{
  "num_hidden_layers": 10,
  "hidden_size": 128,
  "n_experts": 24,
  "experts_per_token": 4,
  "d_expert": 64,
  "d_shared_expert": 64,
  "hidden_act": "swiglu",
  "moe_layers": [2, 3, 4, 5, 6, 7, 8, 9],
  "router_score": "softmax",
  "normalize_top_k": true,
  "routed_scale": 1.0,
  "balance_loss": 0.007,
  "balance_bias": false,
  "router_noise": 0.3,
  "router_cosine_scale": 20.0,
  "init_std_router": 0.0368,
  "lr_router": 0.000916,
  "num_attention_heads": 4,
  "num_key_value_heads": 1,
  "head_dim": 32,
  "vocab_size": 2048,
  "norm": "rmsnorm",
  "norm_place": "pre",
  "norm_eps": 1e-05,
  "positions": "rope",
  "rope_theta": 10000.0,
  "rope_fraction": 1.0,
  "qk_norm": true,
  "attn_scale": 0.177,
  "tie_word_embeddings": false,
  "parallel_block": true,
  "init": "normal",
  "init_std_qkv": 0.0424,
  "init_std_o": 0.0527,
  "init_std_up": 0.0607,
  "init_std_down": 0.0607,
  "optimizer": "muon_variant",
  "learning_rate": 0.00599,
  "beta1": 0.95,
  "weight_decay": 0.0,
  "lr_head": 0.00648,
  "warmup_steps": 50,
  "schedule": "wsd",
  "decay_fraction": 1.0,
  "decay_shape": "sqrt",
  "final_lr_fraction": 0.0,
  "batch_tokens": [16384, 32768, 49152],
  "max_seq_len": 768,
  "doc_mask": true,
  "train_tokens": 218000000,
  "max_steps": 7423,
  "dataset": "wikipedia_en"
}
Below are experts of layer 6 (counted from 0) of a mixture-of-experts language model. Rows are named router (the router's row for the expert), down (a neuron's output weights, with its number) and show model dimensions 0-127. Each number is 128 + 32 x the weight over its row's rms, rounded and kept within 0 to 255. Numbers have three digits each.
After each expert's rows: a language model's description of what the expert responds to. This comes from a sample of Wikipedia text that the model never trained on.

# expert 13
router:132112108216134141115134156088073174073148164137114079107138058201136134129156140118147170068163099073115140154150142116107126075117144148158129164150167146147119141146063105127163161086161068173155132193141133122086160159116128125122100135126130105125148161096130113089160145114204112163117122112161151163094088148179149094139137063082177147138125164185111116109104147137104046151117
down0:133058157072127157125101088097108148162191134165114087139201170136079134152143139105098126071142092123112090123128163155099138164067096143135154130100148089161121053154097124118175133131161115104190118111156122114106110160117148076153098163131137158104146182085134122106089156126104135040144155121216088190070125154200142140151123136124135147110168124102126152103171104113122086101149
down1:089096147147163134077176097156109103150102145106078089155122126124161102119209044190169147125150118172102144153150112127067083139131113058126102153153117121118122133084141087118109111107167103134134152141154138091146115137137179185118122213180117105130126104146115176198160144204139099131096155144092150105136135097138140114151107100141119090062108135102149106155117133081095106059189
down2:124164153140134141082175100144157144085102106144177179147103094086146174136140136149157133160125120172111110149075205151172130099129112157064085144081113145097091175069130133173154108165135135135142144087104096162059141145120114136069138126121140190148095221152168135136118095120112073166139119148127112135105096100133090196117135055135098153153113143094123159134042117143151154180130
down3:087147150150148117164126154135141155116151105194125109038139131107138155157130123205155150095116087120081152095107122115110106167144085135122066120112127115122106079169158172135133080118136161066081141127180137171161183114164157182105112178206167123060115115154109083056159111153119087162121138136115143074105119138133105130116190097133134110081132138106120067082101146142107101081159
Description: Inner vowels and Latinate stems inside words, such as ad-e-quate, det-e-ction, cont-rib-ution, plus prefixes re, comm, estab, stit.

# expert 2
router:095166136174120158114105164138135146121159158156113161046201115189140095142164170124117111136132157096192135176122157143110141128097125122149163148139121144106128106122095171160165148174090088055093108081168137099106156100098173148161137175135119131121181099108106121077151099117085060098093138150109133151086135143139141161123085090120148098080102133177118125114135164141249172149159
down0:114062142158099123067097120201134142142174127119162105155120137120120106133150130129117156123115145157103139180101154106133129107118090096052128100120096201121156141082153078097159120130140133171105145088118151110152104167121084176140130104119161122125092140142055127154124135158139154120120168122143129104154164168090148132083092149229124216139185190090211121072079149111121114150134
down1:138172104105163121072046130121136103125090137139177146113194044100100126093126127164150166148169085083143073170090128147141189129113112084103082122110088147114136067072108122090120158117142144093148187084148090149143096165133141119137080149118089170150126164145118135159107111102138162167081172125139147101105088102140142172126103098164128145138156161216117088106131100070115166162164
down2:149130154151129143158125192123118131087066129139198110075114133127139109147098118096120138120122091105137152075141145137138133112122122122133083151166150169093092166135103140172086087114148128104110145113133137123141131127128128122118186124045159081167160136126188073116121113106159134139156107160139047116135132082072137129104128151072183204151085108055058142138143155087120087036188
down3:076099129144144090085086083186118156149133113129178175077193183131139086145148078122104136092092119090171161195121131156126116141133129105148107113122091140095133140093163128121212139096098126106115088149088134106171199147194107124138188118144120135089148142149153150178158150081132129140071157129125162112141146132126152078090109090117179153159187093158149100114106116157079112182194
Description: Final vowel pieces of names and words like o, a, ia, is, as in Novello, Iowa, Jancо, plus starts pro, stud, serv.

# expert 1
router:104088194099109072147110111122142071125142128057126107134126149077121147170077118098089166071126104142124098094150124139136108141167214126100131107171077152122135072118067179105077121149091117161105174165164136118089108142060096156103167177118078131159149128117143174174098138090122135134085136114140155125111156093149110124121116141168088154153097119073184093163104168126094159057130
down0:086081137125099153131143143123114086145149206138169104078165165170115107098121119117146134068137192136105101141146098090208131113116157181078174138168137154171136134123150126182082087140127143105166198104192144106065158156132114115120158160092199156138095160116125153137141096217125117103149147165135165122107153122071121139133060129104152111116142180094151116150126117170116187144124
down1:115155086149109138151163149089145149135119074136151159136153082219115138201146139124121145211115143107163058159092191104136104107134157126156095066105130079153134139112077095140141124148144164141144109120095114132155185120127148125149094128185133145161098148123153117112175162157105095128184184089119145119047191099139154138130141100070187143125106156150102181110149124184117159179126
down2:139124227121099137106141165106107190081101149139125201058148103109154127082117076181144141151148132141131129069159189107156136125156075104139122130116148115111081125100171102110130138078113084120164082158131114117134103097092112169108158097158112125084126142091122150082183196112099182103126104144149103129103151094196189173112140068075158105098122130163125134156163094154127164140093
down3:132138097108110159148073135095171051099145077138137159143162144174138183130081105149116124135050109153109114152086103142100131085135158122140115112119103105136124074073068091059136071109135154127044113178175135099127092054122096117115148161161095140116120112140083113135125174155095157080125112166073126155104109073115125173139119163112148182153114158142100140154168114117078071133174
Description: Word pieces inside names and words such as Rw-and-a, Montene-gr-in, wh-olly, plus possessive pronouns his, her, their and the unit km.

# expert 7
router:133105131162082162083086103148105135118157081160171140175171138113142126117128145115126105114123129095104139123175166101105164143159067115115135071104165094170170151136161136083125102136174112130090129128131073116034140175144144166156108158109109128143160200179130136136090077180121109180066098181183169113069138113156172132162093148128099134171089074149124157115113159108159203109131
down3:039171035157171115204090147085076144112138143125166170114121120103101097096175181146091062148095144119190122165117163131094166155166124191210090120090139128112134172134115121090136113107131170096097113141133125103117124133135212124102128116174116095120155088149123163119073156095147145130143124139117135134140180093164176144114152150161157155097166133139115115092093141147106122139175
down4:155091175104176127098093156153133166156145160157157156182126169140128140123115159119125113110104103196096085152090177135150163075108123144157141138168089147124167128108168094121160136085178143114113146114062155138104072147081127170108160131154148149163162159136116067132148106169088146145104106111132139151052128070058127141131097090147151180178104182155207182079103106137096133166093
down5:176171193143140133130131148105174067170097081094159153194145098135118104138205111117101142144151128126085134141097182128083135143125151105183079165146150070163101129120110139149121152154194124110121111206164090142148166104142152134114127165111181148110058140080202134132173125137187163146155099099149119180155119168127037081100112110149077139136128130132139149163117108129122140108143
down6:146148131079111142090121145190065149121167205139159122167136148189071145118104139119140146083123096128138087143130100169104180114146166095160126109131133215179160088115155105154194165097141159100124144144126105088062158073114138191143130123093098086122115120106103124172135063142153120139114079183111135120163127080104175096121090118131112198099107154099136131130092112117123052143159
Description: Space tokens and byte pieces in non-Latin script (Hangul, Arabic, Cyrillic, Japanese), usually after a colon, as in Hangul: 김.

# expert 8
router:140135061159133140164173127168104139141095087105101174119175180120136091090116046128119099167185119153159175141127071142223096092131087177133143108120139154183144095137131140103153157099146194156129145131102090086209068097125156155137125101100099147062107115109133100112137150109092122112095078143165162121167145145135106093105130189100087173145156118124152129145093138129094103179137
down0:106126101130090126184143129139094108138143105100143067179147189106097160148197092130115116157208150153140208092117107145159148097086097135134192095179182090165157173127131168142091113090096145063156160165131084128200100159140155132106126175135115140155148146154159098090197115158174126137080127097121144160146123141118155179190152145146099140151174113152127133136064131120130100107146
down1:166118092101111119119098061131115205114170112124060137143136099137096080121132129116169127103121134127160132172121144166159153062133083126172191128132077172065112182228058190142113154109133128193128123135128137091150127152100120140134103158151168107122130044159112136114123070119135121142125119150161106153131121131126069127155130109135170119106151126125176149078110101041116116089106
down2:107150123142088102094123122158097167141159139151093102140117059047118094163145149185082070063110105107134171213074127161097051112104104174112092095157094143118078199103148112122115162117114145151140110131164158112181143077140102150064079117105164131174098123157124152121143132134117137154157119152137158149181106152126105137152133128116131160069102170099145136163076108130158166092080
down3:130127137178134097106128114170137167151122140101165118149159115130154134101205161100098142084164098126179139106176101130075110194067115080114117137154165094056123100138142067135145124144136162109139098144077071157094092164144164130146165114090124116168098153079058142160067160087123070084133136125115122138129121110123147110095184141107085205147160173154154144128135181064086102131140
Description: Opening parentheses before dates or notes, like (19 and (born, and u or at pieces inside words such as lifeguard, refugees, duty.

# expert 12
router:132153132110133130094090157077128121166148123179119138180145146161129137015103112141124132150145136077158122139143052127124121184206137130080130125209155110165146102106207104121186107111152182125135132132168156115087175067099122163142083111125138149110110207155167099142160082082109145168153138117152104135085105097124115114130128108089121159109126101156098101070158164097101119159105
down3:132105058141154125115108104137142138140104108055136101187113174173118158092163150157123144151109090127164131152118155133115095125108103151129183128244095076119070195132105160114127090187105170132106190125188122119093105137133180096105160147176108204153103097125092154171119156099098094104173158151166104118190135129120125144149165169115142181144109138112111127150146080128097089135126
down4:133136155147138121104119124147143142071105085180099133079120162105129140149146145134129064157148149070132108154156130110087099093173148130116114113097072189139105123071118062073142171112201097053137139150147108146091140183151105106098075161100097095081177127154115131067131099057123078113097075186143122114182179111117127128128076136085137142131082095156145148148116149182155143122095
down5:169170119095094080082158112108143069113150142112192138132072118120141088131113165134120135136106106126136134217128117156156110084188144169138115082163067044147114160121121089048078127134130099057107117082108137114124101117110169132100162119108130073111162110175146141155140139126146047103135109104153186143141125113077120093150129071161103064096164137135089143112142080168129111118127
down6:088142109132111152145178093122087168192127119171122111149129159141111088111128149053180105163141138098101152088139133145116056157172129097147127115145141133108140142119172121112125112131209122178179141120129180092146121113160149139131167112095167151086096053113167121140155125114050056200188103114135113163106149161115158202121120113094119137062180106156134118139155158154173087105135
Description: Line breaks in lists and tables and capital-letter initials starting names after a newline or pipe, like B, R, M, S.

# expert 18
router:172094155113090092105150132143125196136104150122136132132144144079126139083127085137143203113141086137135117099137117145134085174136081141197150142132125126077157113087117136117129144125073094106120144097159132141120166214095075061174055103128147112089150124099160100084112044101096116118129133160184154106104118126169102140125136108134116115139144178186109136157137172110120040099050
down0:138083116157121118175119099194114132124137156187151121128119110082140185101172142148124113153105081130100089188179125091076090144105153137146146104073120186149170077087188106105079115142093151092108093121063123175097080158101107181133060155173051177142100153131134108118159102109106156084145144126167214137096132119121124120182110094134113116136111166134136125152106095180115121142111
down1:112131189164181138093141121158134168117159189167152175131132175092069115159166107132134075106173077138142065191175126097143133146104127121141104121114172138111131082175135121049199173087090138118103107149142178109132092127097147183058141129114182084077168124197127104134141181138152165146105121123112121099096111175107123158153116051135092140153097134117133112086128134105125139148126
down2:142144140130199146102131141120191128191138090157094181144076070156129136146163119114175185159122085159159128147130144176091157097145102120136173140091101039128135106149117111154146119151184121101125153162103112113186168068099067096113115139136136138181178068137102170176145145190162154162111123127110138112070041132089134143120163102135120131151104115091075179105131117122133136162115
down3:153053118099122144157159117084157131128122118160101142163112178138039106135085105105086159111101147135144103136166116149115097084145168160101122183122109118160163137140100142140124128117156128134143104115095161198196120160121161084109167113082117124117133091163109098131100066149159169140131107160120124113106162103101096087129118053083100122063081112168146130194113124106146176011144
Description: The article the and a, plus mid-word pieces like ict, im, reat, as in ultimately, prediction, similar, modern.

# expert 10
router:148155067147180153086111124080125146121097112204136156150111107139152136173170094075090133148131137151116150104142075129106113112111140152140120150105095112197187154222072141112171021161109160137183156130110121137156137083066150100127169157138116125165086140162183128172138193115090166146110146099158130109119097106149140144156113187140146137185084122136099104093133141121145161139113
down0:126153115154126118172086188092132101078058163191133143093121125123140078116112093169121107205098108082172137096109120146080146149121087105090114120122133097133120124175133154126146121123076156177172077128089184114182124124122136092142186170174139112171185133135143073099193139120076146132059093069102096108075165144158143158079151112097112136106132131150075111155106159093103131123124
down1:111122182130109064084108111104158141138079169196099138145099086163158143104105141139101069110110120108152090092099080113112119105083125071154112128159116139149123151102216183129111166078143073146089141069146162147072170143198087064120105077091126133164131096141162120174135179165094186161119155208117105128121116137104104149104099122136143085137150124152125158151160141115129095160113
down2:122101154147070138129082135105145110159106119126108074122127139124092148150058150093073136089125132102155129138193153140129106128169159148072127104140155135123073141109150121153060087073184113124144221131114130121126081148112177145144139070114180165160119149143166115098139177111141073071184102095147108159094102138180109167174117134131097193132116187115109074096152092149157072132144
down3:182108211113158161083207176123140151151126103146116162065143116085117124152111138125126120127098126101088083186154175124139096085142112147144118113098120120111075055136126125159156140096091094099147089118149136119145133134173200126122152113187092140130133081152135139120147224105126109153158142095153124170166131189082157136138151149128161049109140102172119149147147157137068132185082
Description: Consonant pieces l, k, g, j and un inside words and Slavic or foreign names, as in drunk, Surlica, ask, Al.

# expert 20
router:106121129130085125183110194154189100154133149175118144133138089105053127116111135118168154121124153174147146186164150125128135074139151099138113101120097212180091113169182115145137129156187122144181103102093074090078108101112163163133139122138125093141090174094140119165126095111118137087112095099174121130185096125126181130102144073126130133198106147151120096094117108206062103118078
down1:107124123133095144090150162157082173127154173118163165129119201090137099105162171146096187184177137051141095102145102129135128133105131118150155156157093141086128151178183153139113115097127093143061153119117089151153089125104097156082083139109136144065139116059087194128157136150112132149131171160104150200160164109129133107143076155148125132106086105099089155125131161179067165078167
down2:159092130184148139087159183139133101112184070129162093189124097168094138125147128147139128137123146075103156136129155099127122078075144152144134140097152173143187160131111130073139169095118047183095101130129158098137172144142156134151162121125158094120107125174143128065147116212130177073051125149141174119154112145126139120186195134106133176158125182131105149123067160158095115116102
down3:060087108128105181103143087110113091083086141183220151145157151135099149103201177110151104094141091108101128124129064122124159126088139155060178106093100135121162153115188097110100077125154133162123099124138106142151108097199133174078129157186110100119164156074164122125129129155088167153134164150158099096060143129088144158146127127141143123098108057141137105180137130134139162132099
down4:189104137098129095097157133101082142118149148150130107111117127146113132054110116168068108169192165184125126120135169142080165155084181170127110134112158091092167122095143087130215137156066078121115089111143117181188101121122201138156101176065062139149110139111135129136118125114118092127128120055142125173111129096103128088195121101151153108103095138083080099163132140139116159140105
Description: First pieces of words after the, a, to, of, such as dire in director, he in hear, st, se, pro.

# expert 6
router:077150107086131139101116147080129088158134126103145118093144155178074175116099095128089078136156063120106155098154129146086090133207111195146173134064181105158133095137162156129137093125115134155076143110143143108140172121109133114094196168146117120126134082102091120123139108074168118135065073144106138163108174196136115110117109153112130188158161118098187084117107080128140078159070
down1:162165096134132105151189166175157157183164141117108132129171139132113094171114130057109099102074144110143148096130112166056110082109087185134130085166145171138164095162116144105108135122161122101094129167104183143201057146104131164219129157108121141169114095120124109077153126102155105096182136156147173133135182151148106109067149127116134115125099063117130156097126166104127058128136
down2:101109133064156118062182164116121213178132163103158134146129101120083145134140173192142122106114147086128128152110134058121132109162140140199190108107099168137142157098116136079132117073122164116148127112121138148095123140117134112136095135144145162094143106201172092143107124124093135109191141065121153207060078109051130157105161088150102105194108129128128136134104091158149125120100
down3:113137130151116161076171144151150148206190140138092105078181135096098144154153158149153168128095074157155160094108156156108099073153084101087136108154107122151123124083154102141141200140057196099142095119101135135158101168137122155121198134166123083127149098147184164170129103116146121062128155073136112116124100141130132123112105163113161057100080131146145108065151136148147199164118
down4:117115114121087108141148125130154154117133127116098151202131147140163180172104153100144123102162171140069145132160097125099101073132092113080133079072181146115146100119089131127133091132139134152081158103103095136077094204072119095123103122071112253125180166130117086109160166130104072088180160173084173118146149175098115143125129131172092165131127134138081124088113131150134127164157
Description: Pieces er, en, es inside surnames and words after a capital initial, such as Parker, Zeray, Zenit, Senior.

# expert 11
router:166102107125161095149165123138125132153145106100120136093036191117135112104160125141173111157148136152114145140122090121171150190107113119183170118097117148129143160128146116113102142111140149206167127149180097109177124105162084135043136082160096134195082121191113103144141143148090146094179168156125080144171107067117142133133171157134139083075072117110125166120144079161062082152111
down1:040150140128146082090110099112109170081119156089210092149141127129108110153119142057094137113097140115100095158132128102134141184144126128134163101095139150156158097081098112145095142124213145175079082117183134089152136149133156095172098134159137125088099115116087110124149142113126137174134160085182152067139124158164113093133059160167131184123078161075115183145153108113111090168088
down2:077104123099200154124133154115159111129139083126139090098059092221125092139163142155160138186066151141124153120094146106141158144111111130064150191087092150145130136093097145164090102096113150149150140140163064097111112138096079126131140146147080129135071109143153112096142135158153105113102215124121063133207101114138160156114105124153111192145130121114071123091131110143110104128202
down3:141135138165124109134111155116097081111098179169132070053172136107105087148173098097104076117128184111121158116128139117110151133108173071127143132157154132145076147081110106151117164159111171183084116125111172106089061117113117092072084157093150115132093105168126124116105165165207201086079086134086101122093156141180101131134144132107155134132167137055075132098115163141133116120188
down4:120107144192102148138111084130140141124077148105116140083170168121141160066160091149122102150137133093146155096135096100153137100128131128134066100130140157144148183165133124116149102119131157156155115060124074108149103160142142103193117130116144103102120090130065115140154049111180195119128138182132109109111152215160073147062147120181125157098086185094090121129164120139132199060105
Description: Single first letters of a new word after the, a or a space, such as b-udget, m-assacre, D-ensity, T-imișoara.

# expert 22
router:171161140077127076133095175171147139120101114130149071079079118210075112105097089142142119089201072131099135132106147105060120086145186129097100085059185190107086138151104149097092172076130102096126119156091084157130110108111116083131165112134118164173099153122090106164071121161128147163121153095162084130106126091103175117149155122143175146088120168133145127155102121155120127111135
down1:116126143140136116149112126066112142086108092088107164142161143104179112101180179148086110140092123140165149122170194154187126170152109154125161138119104094158114160113074174103150098212099115157110117188173091114113115119083145086113135185145094097153146121122157182129101137092177152175121121104098151177137104113175140125142140122091165140092125089080052143141151182077091106124207
down2:123090102179131075144068119124112131141163141149154171128135145098154132210151141135117090172214167120151133121087062202191170201119130143130105094157111107131096134130104158141073138132152160139116189153114102108108151048147096124149117076116095141136131082165176147095122081141095150138140064146118122097187162104103105166081123100090135150192154132147135126157096119131129122101090
down3:115113169056135121086122136095123143170076068130127170148132104122136139126152164121113151139085149106157080162128113081127143112095137142217153196126116119127141103065114096102118147126123138094096123143124168103118107115129134164150080137113152069024180220094174102117200162128139136143153116153132175107113130067151098110107141140076130131146071096134154200137126091132154135167153
down4:103127096152124146137134095147195148182102150145176114136178138205181122132138086085117108135180151072111089134117115128137121186135138159107131131141143178122100178151167138135069104094162103179165095107151137184131143136139100105163120141142165108172098151115151052154015125117114150182133167161130161141117106086124133173116129119159147222124108158132126164145152140157112086065126
Description: Function words to, the, a, an, into, of, especially to in year ranges like 1993 to 2002 and sentence-initial The.

# expert 4
router:086172121152089074095114114123134150141181186111152103104113143082151165145138117111162071128067132121113150156167124078120163117105139119104099128172054066106122113140096094146142108143168115107125119076095154208101093146157149108097057167115212099133076139101144207088164129157166134097095138104096152146145097110132101123120110136151091122135119195180131197160137167150143130132163
down3:109145138092058085075131101150126145102132104184145148170115146129129128099148095144142132145087103093146170124149138088127202117096105137147119157139118128104103113090180111175093105076143072151140119132130179183086153128179101096130192180117144154129100197168112198103130100094190112106122108107131048109102059083173173128153159083165117130154138102127135186139091116072109111130128
down4:149085128141132171114139147094099163163178215114149132128162081151077089143181113115110154150100091110167095113162092105134142140099171154115133148124082124142165113139159111123180188153180087198169089166111162109154109097150129179149090149169106109089073065157136135145154136150155176067156149132079117140183118128091164126093141099165089122153194090136157113086154082113118119153169
down5:113160169099124153148172074110149224123104119089146109136106155117208147108178158108142139116134118115147076115172101113093154148152186140211110091132150100091105110107180122143106084128112089114160097089119104108119169166075193138143100131167127101127083139156121153089083102177106126123146158148209114120120134089157152125111099097060128126177097119172139092174107182074127134142148
down6:113211094176146124046127121096106086159130167142116164161163120141150159139103167184092110134142111164124130103096134077146168114102103125091110142131108111116116167133160163145129129026134140153153133156099145117159049089104147135110138085083176110132085112175169142126120085072079098133105126045183119042126131086132144146169111128092142172120145111116120121144125124093132180175143
Description: Middle or closing pieces of common English words like unrounded, framework, checkout, step, plus whole words him, new, them, film.

# expert 15
router:126162110125179144154083118105129101127153144126083156111090111175190127127099144121082126144170120103188144089199058086090178173167150141086144099161116153129124153120152174143160091122084142144169146120126148168133083090144109138090162126204089150151108103098182094131131133129145175115141109140073079144120133089066154141070195115089092160088089130122115101190096151093166153168110
down1:104077131129130147131145215152186087120171143134201127159167093168109137104178122181102155080128133090163154160177134190157079120110115103116070142125114137112092149106079135139171137090108103104095115119114130197169158105153168083124179190154105121141140133157174103155086175141165099118117158141130147197140148112111119070122108079076174155108106158136108058125120115113157145095152
down2:107180146124096142177186081122099162076107142124149127107095051186118110124139090129105119155149154124132165142100165081131179131137125116147177155174122172109163121130114225165204143115130148103117158200103071156110107130172101147156100102154111104128187153142108114107154140095104187136122136118149135174086133113139126113146147140051102161170110119179107143101149093144098197173165
down3:155129111161123130161184091116134160133097091090119118130155132084153115116127208079100110146153151099118104152081132130151126105065110096097146118197122153145117089189065117172110095054152098088133113194092123105152090123137141088139159130134133145095169123173183124100165161141209090086150097140100144215142145097126143195109123165146118149093188135165078106132148099130102129132154
down4:086109143162089138146102116157186142078129123186176119136129160088127153150088090141133237163112159164079116095128081085129092121088139163130105139183078161120176065141155183129136139121161112152189109100087159140157165102111117127121114090148106119130131109154142156137159126155127148091057180153135149113100159163049114115141150111081074156145154123162061141125101151151121124171077
Description: Capital letters and pieces starting place and person names, often in tables, such as S-ahara, M-ississippi, D.C., opening quotes.

# expert 3
router:115100147126122112121148080110132162179174135128162187150183057112139089168117083159126128179112107080096116136093104130143114084106159143141170089114110127131053090124110131125121133175192152213126136180095192113211146125126145103098159106072094191164140155167101151151127129149182189137114115097151101149139114094111085142100157115158124162139099105139171141123122106084076183136137
down0:144113113096083104125138111151116130093203108158140120149159147104054122144139114130179093172148184172126120163104190164108159059110156130113171115092077036145130122112129128130122122146138168121094132129155121177084068131129143128172136088168147132163125115081096179083177160119155069095110119151113079166137188143096175112117133171124132159112101154126114139106122149078129108234126
down1:164159128105171106135116098116104079092121088142142127130131075140133144124096186127076101125150157076128124079166127168104097185111085153091111158112075188109103152112136135179130110138145092131180126190049148093140087127079159148047202145147123176193147104116106155073164087115156148130110143172152145110106131118153090133114127109107057163064132157116127155100126135083133106105172
down2:163138066136124167131079103197164118142134104146079169145124111158166146138138102041127082193147112129124127215155150145131191154140119156132123128134113185124170087102140108155156115081113125192155192132111106102104165096093153119130114156103124170088132145062101119113136099098176220131150130150081111077143159118143151121084113118099145103104147126149140121204159119124178098144161
down3:120182110153123119118106143086155119175137110114098114114155154122072101110057165105071128119155110201074106079086066143102132134125160108127113110121165144126125104103133203172143118115110149026103126097095124099109133043116163164106092133125171034089150146147119154093137098150109112118139165116084143098051152141171129141167154147148159070134120127107112172158137087093125114134143
Description: Short letter pieces right after a first letter or syllable, such as h-ur-ricane, Sp-ec-ies, B-ut, and word-starts like s, Ar, Br, res.

# expert 16
router:177143131085142086121125146135130098161116079106149151123134155105098120160086181202050065109118104138126177122125225167111119205105100158151088075120127132146117159101122109136164134099120131073094131103128126102100156166139094116172092149143152135176118105140129140062118105144106096157104165137116155101117138147140128189170093160154103124163119053195151136125084090135171157167186
down1:080146140136099157139075114147171087140111079184141139132158133155173079153081132102117133093149112108122108108083070139087137086136071160125179119105101113113122165117105121131098106097198136117166110108105084163151117122097151083132113115059117168172091143129072120145067148108132154117107138169114213170134067148085084148153197123114111164131154067162088104160184118147169100133087
down2:139163093092099079151082155154209155097139159153072112087092059098090163127082156115134135143142095107154178110163101139148125093137177093188135154077136143133159132134147133126114122144126127146087128120124146156145193096155084180122084098117145128166166120040109112198088173133134124159096122179176139148101094097130122108174118084117165116153102128130120132103206115178108131141056
down3:132145144133115127174113108106171081175088077159121135143116113075151091144150170105154203127119122138137117090108125212126095128105137148147067154194128140127107129139092115104155089195178137089180117162105176120113093101181086097158112133113141056186108103147163119107124109087105143130097120163170141188109102139097149140080142113133166199154184125171084147103109106105096092192114
down4:089091127155149155148110100103147152087150126161102163108108169205127107147157052127100150087141143110169056157201103132114167174154135095148112092134130169110174092125105074089191130145123118155141160127195106085109152121138095071117193145104110112144120107139104152203169067152090106089148153173074133132158156182118127117123150131125112138137148106080092100088125078112178164119115
Description: Function words such as which, that, who, all, may, only, often a relative pronoun after a noun.

# expert 0
router:120165152114140158146182137133134078142132153090154144119128123163126148106107186105102138123145080182114146115159107111142108116114159103112106143133189106154087134174140099144115175113190086114190143144173122157167137168144151176052174055131172104130106075123126158105128170077100159095173150172100107149148134171152083112122162079083127142141197150076172134166142094194114065161104
down0:175124141093144122126151146144108104150133122171169140089155179152108122139095102127137096200090141192039132147139167073128106157127127142148096151138151095123153072067109107091185152134114110145145105120145101085123154148131138141082181097132154203091143144105204086130170108110110185113119085131141097154106147116119172062170126075129103173183099110080106106168172099155080113149156
down1:134181145064109123113146119134153156168113074123100114072080145115093100123119105094138139070128129149117083108080157114124106141103135135179157150157122065131149123093106169165161160136124069021134095090102099101125086153116100174037112105159166119118102145111080114149148118137114104134091102198108188175171130148118143172151106107146128123077184128152152138072156127133123085105068
down2:117212102112152123154092139165074113094101173117128163076224163129180046119179164155093102168176145130097110081185137141148103108159096132091155085156150101118100145123171165149081150139129177088155118140126171142078154176147110122179167118112156130100131119133109114118096168186094147142082100117150119151140144113172169127079142112157070091109136163163173090117151160145134137121112
down3:158138093122150118092113162165110104122030160137117150136172122077165137115146086103130142111165140108099080085140140103081117146127135111162068143118118133172157091103124119152118122196137172099179060161156107128085120174127172132174134159090118119134132095111125183117140152122143097137178161161099083116167136149186117161116167108117161123155175174094159185212121193149125186106183
Description: Word-internal pieces after an initial consonant, especially it in cites, citizens, Universitatea, plus con/cons/cont word starts.

# expert 5
router:171174209148097138124097147093100151145098105155133103102123108191163181121154207150216103157081119137063109047128108133110123116105145119202096099117134104111098125081073107109132106140159155086138137124083126132140070150147111083151099130122148149083163113057067089138128137174107157171116088140059173127098119079120145165150087160125109116119115127104133100099137135146134158131132
down0:147091140146122119087100090134141079148144152064169108119132139146114097147189145155160110110146118149160171203124072106181136194121117179057125117171134099115096170137093126099117144165078085050103146116136172099199096120138198121119121185121120135112165122078112155155098147134160180152143133122095102167127134106198136111116124113143157103084139154069151124110139136111052144149074
down1:102171176140117136163101154132049110165109107110165099146160108180122135112104116081105143115128113143202125107118126166116183089104158126042168113113167102131098119170115105160126121103186152199110110097133090111169099129127148114088061137135102101153102125119174166133052191149187099174101156110139112134130103158144131198114141132138185116124135186161164143171198094134114133118148
down2:107077113109114172130085145148143132122148205111086197169103132136157132112147152111099147101068112153170122147140100121155088125156170103073115132122109158150165120076185119152091148137223060165117128186094119105121102135152106129109127121168124147096108129053188114148118128151155114086146060115205120071128111134143162078095140164125144158106125115165133101080068084115168155143133
down3:101150096147125134119117140136143126102118106126083140127109122127165117051133087121095101133112089110107208097156103124036136096153069126112189142137123104105041063122111074118173080060120183139094102133100148126134093098151111154123107168160144174151125137088108083071107065131119113171133102062148173121139145125124133099147151091133110124086156142087085199132132068132168132111150
Description: Suffixes ic, ian, al, ical, ish, ese and words like American, German, World, National, as in cho-ic-es, Egy-pt-ology.